Experts of a small language model: width 128, 4 picks a token.
Below are experts of layer 3 (counted from 0) of a mixture-of-experts language model. Rows are named router (the router's row for the expert), up (a neuron's input weights, with its number) and show model dimensions 64-127. Each number is 500 + 25 x the weight over its row's rms, rounded and kept within 0 to 999. Numbers have three digits each.
After each expert's rows: "mostly gets" lists some tokens that are sent to it at least half of the time; "gets" lists some tokens that make up at least twice as much of what it gets as of all text. This comes from a sample of Wikipedia text that the model never trained on. Tokens count by the router's weight.

# expert 46
router:497477506454516544543484525456494517460514479510535472506510502458517467489534505460498482521526501526516565504490505449488490483501514510551492533462497527510509500525510526528484513502480501
up0:507497556460495544501540508494521506457522525484545480472533493474506504510520496511463505485511533527515468465517522492483488527537511440551490514537475516537489537507515512498456518460512514
up1:468486533513496524494507528500501471488467490547526492484509442455515483487507524493487513493462474473489539478488530510489464520549490478494474493474502508514480481454474549490462515512531518
up2:496512478494500506507488547531536512470539530475519495485515497522469488535506455471518506475491499528515533499528464492496480503471490519499526532471483506521495525465515520537478484493500469
up3:489491506518499515519502538497503469515540484480483476492525516473485460484522519524461492505490535457518528493457470475486501490500484516506517519473539530548510495535505546520507463523508524
up4:506524535478545530484527529454463470482475481457512516513495448486536520529478516512499467510549505479513520508482529461488499486493497516546518487513482519510530510482518474534507503522523470
up5:526508499467486510509507508554511471452521540536494520487478455493503510520538523528554525560532524511477523506516494465470508474566520540495509523497528479521502486528494506488533500525495490
up6:482498500498529482502500513478487497483535550519458465489511537447470467512521475521511479486491564543500523528489517501500435502479458488514509487540503539476494501472515506503475488527522497
up7:527501484489451508491509485484531478513478503481520498477547485480516508505513533510491516479516518494503487464535484507502448468460501494512498529477470491499511510558528561507516486505504535
up8:463500490528533478494503469500507487470510485502497520484501513494528512458514507527515527550483513490470504521493483466487502521516500507487517520468499453461541484502485472509507516454503467
up9:525521515475542536494470470475466487489477495474493494527502494480516500486573489396539500495498502471560497524521475489489505467506513477512515499476529451476463497470494549533509498495544465
up10:488490546501533492494460496503542524473492471469527472515553461491550482499532529521488482501578519505504553486484472515471495504500525501592503534514518527535508515502488515526505514482510492
up11:494506493496464508493523497461473537470474509514512498514460450503489501477494513465502510466533535516502506489548502517486498496477457457523460550485516553519545502535522480498517541484478502
up12:514467497521522540477510503476531491496496513504537473489507468476518507509534508498481446509572528511528500507479494440482477526498438487528512494465445533510467474523517538505504539495507504
up13:520519501497485506470467485521484538496445483514483485506511516512519491485492524461475483474503494502517551493543525502523503528477493511512480568524508547544530488482485465516472505485443467
mostly gets: " =", " United", " par", " Van", " #", "qu"
gets: " ", " =", "en", "ant", " United", "qu"

# expert 14
router:484480476473511509496472491468516517477491531499501464539513514492504470469501516506500496489510488501490500534476531466540527471515538506531495505469500498498491497495528504533459499480475472
up0:552479492494526499531469484500523504517496493517488474495442543503534450522520484525445517520498495536520485530488521500485493489522520503519463500497521534488485513476521534515494483534501535
up1:506512501529527519468540478492503488479475532511490478474534491510444489510508498508495544507533484424568524481525532504494463499501472456470505504504498476490515462471505486514514543495440505
up2:491476505460527562489506462458517492471525550503491502508493533481496490521488529502500494539527504472511515509519512492464464513523493512519529479456511529493514549482472513501489488486466519
up3:487514480424501500543465521493460524525486522501476459469514475496480480479520458489525483488483511509502511523512516499530483537537497504494520527481513461493481498528541525505466513499472464
up4:515493546522541538507483532504513495506478536509514492506493513479494515480507510518482487510515479526493455571501437457496497509521481530501467512470475543513496498500470492477499464490493472
up5:537491494494519521468468499473483496533496522487489519564542447505497430454531506537518497496548499490484488502475507480541524432520510513484530523487500511513487473509543510505503536475516496
up6:546519512488478529483495438482538511492515475439496501496555523498487498488469507508471487491557482508477534493496476441509503528483503500489506499488503501484524540510488506481521503537547502
up7:489498455527495515477458491497520439483545518482479469506490550497542466492475496505517518515547518493446505509469501481486522471526504463500463471496484518491485543548495540504509494485446544
up8:512500567494484511517541512488479527490460500495496441521528485509518444471534520472503505505514489489493486507511539522521472480467519497533468486517539492522452509496531505527497474490514489
up9:494492543526509534507501514455463509526491498531483474514483520493500524473514583497492487449474473500486505532502464477483543487515533500550485499483517496479509552522496524493481539508462479
up10:521506497461491539512490467471525521495496496483477494552540509492487476460510522529521505504499469460473496498486502527468533551494533516465477534487510517485514490551526507509561475448487522
up11:509514488511502494458460460470540476524536493470525493536526490457494500503487537499531469508483444450503508560532513485458532519528520557465466519515477500517544513492539507490514487524480506
up12:457476524508515532492483534521495465515483465503481495497519506499519497484512511507494554478510458537500523513512562460499492502506493456499459501474489456496488483468483492469462527510521483
up13:521494457468460511497481498480456511452489564496497468518458537475507491513512524464481468514482508490487514462497498482531513503495504463529508492511521477483510480506516508547497538531496510
mostly gets: " Dou", " Qu", " Mil", "imming", "ub", " Mik"
gets: " ", " M", "am", "u", " m", "m"

# expert 23
router:462482510515508510502501476525519515457494493526510478512530494499512476479505489469508464561517457500518534505456503482522510456508496486500494555470519535487524507525514513528490503506492512
up0:447482489544497495492541536530476504420479540520466469542491504526470485494497480523470500508510517482507484525475476496538462475503484485523507524466519498502500505489505484543502497538463543
up1:495496505508511497527506510478482576495509496517487474444504514485496509482493515521523487496532491510512507529414488542514537534496463490466472498501520498499455490491477530512501454489495490
up2:489465497530474521519503507460526515485517486466515527490476510514497448500491530456425504482504505507479481535487485524516501507526511555498505469515505508481506519504513468539529491517499459
up3:499519517481551506476499512446517507505499474534468516486466527441514515438482516461505463491514526534517492518501486567486493499511501488494446493475525502484523528464528544491492499447483485
up4:517526523501530478524487480540521472473517492478538487469518488487491491510508498465471473430518515472466537542504474539453514465503479556508494496530504496502508555469523475511520466480466481
up5:447495545519519524488494522509499485539481545475531495477512502454496481491484509501491505475524517489484489509485511503510535523472507464544552532476482531500469505502509530488498525499513501
up6:476459519541494510486507519497485472542496524465518485512470494498471508465503495480534510526547478477489508471464453476467500462496494505512523532455529494499468559523481514538504490476493520
up7:522498439505488483526498504474517492538514444490496491525546485512520476508470505508486457538529530529553510512541497491546465508493498466505518524471514506495511474510476468457517520542506547
up8:515499474519463489503472509510484497468507516449487442506523500477491459460516463492521470518529511476527511487491486506535432498496513462511485459511508519504490474547516477529491503502542508
up9:427462482496483489472494516510508493489496529525489467531517488493464440484457522478540567510490484489468498503491506464488510498460489510485526466551479535499525494470492515445525521506514489
up10:487478508506521480497490480518510501484525448470519548540499461503506528497519488484484468485493474459536475499474498530504456514491505501464526535502520527540513468509448477519485510495490476
up11:466499526541530486460541530485518488480523468528510499489484515529547508498511490487505513508495481510469479481457479473488530517505476462490517516506476507488465501538500517462473506479496531
up12:494542505494515505489506485496513479491508467498504465499484475495489468518459503494520497500514490492516482465491476537498514519524498469548494485522481504417488507481464532488490504494482477
up13:505473515482499458491494477530455518493526508525518479506534530524466515494469490458478495460505473480494535506529499485454502507494524499527512530522498521519517519471493526562501545470487509
mostly gets: " Apps", " syn", " Two", " Pts", "1", "2"
gets: "1", "2", "3", "0", "4", "5"

# expert 27
router:452474456497501510504487502508548500447509516523463446502510474462486460477496516486490458539556484480511519523495497469520497460522508496510479552457514526488541510497547526518499510520485523
up0:502507489479546529486493466486537503505518512488480471533521533484506507515499527490489499539547467484506488545535454508503499489509503519462499531519513488484545529510513493486471519518473496
up1:447492491480465527529496535494496541468508515495489499517460513495501467500505534520533510523480501494490535504481488459507504517506510500510517512453467558498494489470506508482464439524474516
up2:520461493502504505509494489484525478495518512480542487496468485477513496451498480532447499500528537502496520525508502471512517536507557522488481486466490532498506496478505532475532517468497449
up3:443535513531465568504480489458474503466510533509495520483488511482517492502527506487516495491493501472483503524495521483512514495537454525531480480501491540515486524501499493512503501529505476
up4:473539497529448516522514515489554492508566464541480514535495496483522517467506495536530478541479505477483524488522475528491496490487503516511509496504460506497522485480490496481495504478539505
up5:485512439484529486533508517503479486501470486490498472514497470460556496507522521473517521485527561459532542546448471463484545496519463483493491505500514492470518516517504498508481473522472518
up6:513501493521515447498487476490508504527479507506472442497488531477483480494503497506508477538515482510515486504485480488492474465476513508420539514530495462452549492486532478554483511535491532
up7:507491467521520506491508553514565487498506434543512534485470558480499516497461523538513495499493504493463488505494496472518495494448485527504477492492530473514501479513526492500496539520509489
up8:490476536484476497512495521490475478476515519474520502506512488477497504556452475464489471503496519463518504534513483532543487502521481479519448512481458536550490527510506554459505523510485491
up9:513470486523480519515485516519492518514490529546539500513477506513484534487475510478529516487513463484546489470492523484514518464543548513525470527480520467452537502447531509512504534477493501
up10:507550476507485529500465527492481493483479489522470529522498492522492469471489513525498478494476500502531451505533478492482525512500542511507529512532510500451510503520479542476411513486491575
up11:472524490547470516514509517480566463471476484512487473516490464476487461506463502490476498519551509522486463511499481498529449481508527514493511525492523467531510478488544517507468504516505496
up12:518445508537509529460521501495534512471518483499474473536520507528496474486458558540519482480545506475500445534475549528528504494484527513486514528474492509509546463504517512511516509516500492
up13:512509492550462476513492503441527488492489500466484527528489497495479504512489507523477486486521509481531504464477455488503494519560495489514517513510498482535487482521505476502544495498517515
mostly gets: " rev", "8", "9", "5", "7", " six"
gets: "9", "0", "8", "5", "7", "3"

# expert 47
router:475499467508508533501508506498544459494494535504523519496520483481487468493516502483507467537506476507508508500472518489528498502456534465511543558497486530463530528514521505532474530476464497
up0:491550491486508533505498529494513443487508514504535487463456478504534461519465474518499498522497519488519479518466519517493487500446483535508508562520452521493508552518525496554461525497454513
up1:473471475458503529473532518491535498483485542455549496492544445480518490477476493491527503464502515504515483520459476496535543470498451473480506504522471502473481495522491545514439461445485524
up2:461555514523474492506518483496537476519528467493543485474489519470557448536541463498520508495485478476506467482524499472507529518437504487533524508502524511474519522514513502488474531482505478
up3:497516491488495518528519496486489474499484493529442491488504493482470464498514532512490515490504556508517482487482523464456487525473490443477477518465475460526555515498511492525481505475507470
up4:488443478513469502491510530473514527485489541475530494484505493489442483505505514490515498534519481532538495572512502545543547484470544449506494516482462505513496522496516539469503499494534537
up5:491525463501451503498498487501477480494488497519517538511464471504532543477460506460510509518523473523513495456525501551526509503530513481502527547510476490504494485496527464532495469525518520
up6:516529492470487505482555558541533493502513499490527509519542486513482517525496508478499485494535453502493505512470480522522517509490534477511540529519482508522513483494446485534514490500511540
up7:552519520518505525527510503518551498528537523525488463476492463486526459480486519479504471520516487534487490477495497455546489511482483499485496522490517534495487539510468482533453501504422481
up8:480543513543501549485513524501536502470516468483507468480521458487505478498479530467520527467500532514504444502495491457509500563519455476495490479476476528481495510511507483455472509505471497
up9:531523505514506470464458516499466500452528538485531545418522458460513480531467510478520522484477513498527482489489503471512469509488489467531555525505492481503513488485485509534514495501492527
up10:484460470503501487456524492515490493486504482503506534467493470472498506523523497512503482532563494473459458531495515541505512498446555508514513538470460452520520506524539516480486467537535522
up11:489468458534544517493525435532508507491466558526481489519512476496517482549496493505510535532514502476511514463500562512508520514442542476493484528515481533520511475519472488510474493499465485
up12:505503475479443533537496557515436547471492489485508468491508476498484490505534517464510510521466519495536492496505485495496536450549516531519467481511503477510514518472473478509492486475490530
up13:481519490517506502465449472504508462518529501459499496515465480471510480471512466499482495494547506480514500499478462522547517522462472529504521481503479472512536530484548493495464484521471494
mostly gets: " is", " was", " were", " has", " had", " are"
gets: " was", " is", " to", " were", " be", " had"

# expert 40
router:463499500496526503499552490501514486474519502506507506503535480496508456464504473489493480489536503490503512519472484479534523436503512468482510515505495495489560523505559534530450525501483505
up0:476529496491479476467468490493484513514502492505495508524521507504484491527543537497484500509497504527513530510470476515461525515471497490477523529502500494527501515537536486525520502509520504
up1:461509565538536488463552532488542506503508496511511483505539514531482532466486548478545517489506492496493508509502501510539529453485509499477521451478477527497528457513505507536495505486490500
up2:483489504503495517510530489496482475508494525435563498524521522540520472504500543502472533473529500483541448531448499467503515478457526483470493484528476537509537529527492486490479517491478511
up3:510462471562528517534475444541504523453528498502509519511529475501500527486514481499534519487548522474508537490481515485498484495467519476538501509507494521522523519453482523475483483499512552
up4:525514528510510469518542520516523459507496491522512506509507476459496484518522507479509519512489489516459497520506514492484528469466521502483505493524476490458530476460536487536529516516454476
up5:526534503462563483520508473518543500476507485451458510515506495500521521472514456494506505516471504509529454524507493483494478460484485498510478485561509507469518527502497539494504515493481501
up6:479512480473513523525551469472537489513528535453473477526547540463488500486497496454499541490489509550471485531480495497551534493455499463545483494469483473506507499464497491509477507497503550
up7:455524509529466458514509518497516476492506506558546495473484501487490499473504472495500487511503512476530499503473549483509498517500533482512536513527478440519490524470507458549488514499512520
up8:510520463490498527491457506500506506454500520517509503514470487507494539528488480545477503516500484484524509490498474515462480421464515478429503512492466467483532473487484499513526466503478530
up9:532479484481489552559513463521497504512515505505528495475494512499512487524504498490482535486456487473533486471516518569546492476458467486473508535507476525508552459514463502517476522477553479
up10:483509469531524459505540506496516460463474533499501550482513500498539506504514485450476508497529460551514493506509454508524506454474482497464478536481505489454502473505461514534553519489474522
up11:512512502499501466502491497482474482494495472544467520491463522481512524500535456474461479500499501499503486491487510465468476481524503470446491493485473520499522507498578525552498517533471454
up12:505459493501473559511527479470492542496463532509496508471502470496539454492502503486475505472566504483534503493479487528472538499542480516475519535518524527499569491531509489518502449483514479
up13:506521505497493499510501473502514437499531526486443465507500485515482530499442523479502510545531454522523480500480476481476496492487506452560508510525549490500533531492532532502552478490491496
mostly gets: "–", "born", "/", "ร", "+", "—"
gets: "-", ",", "–", " ", "'", "/"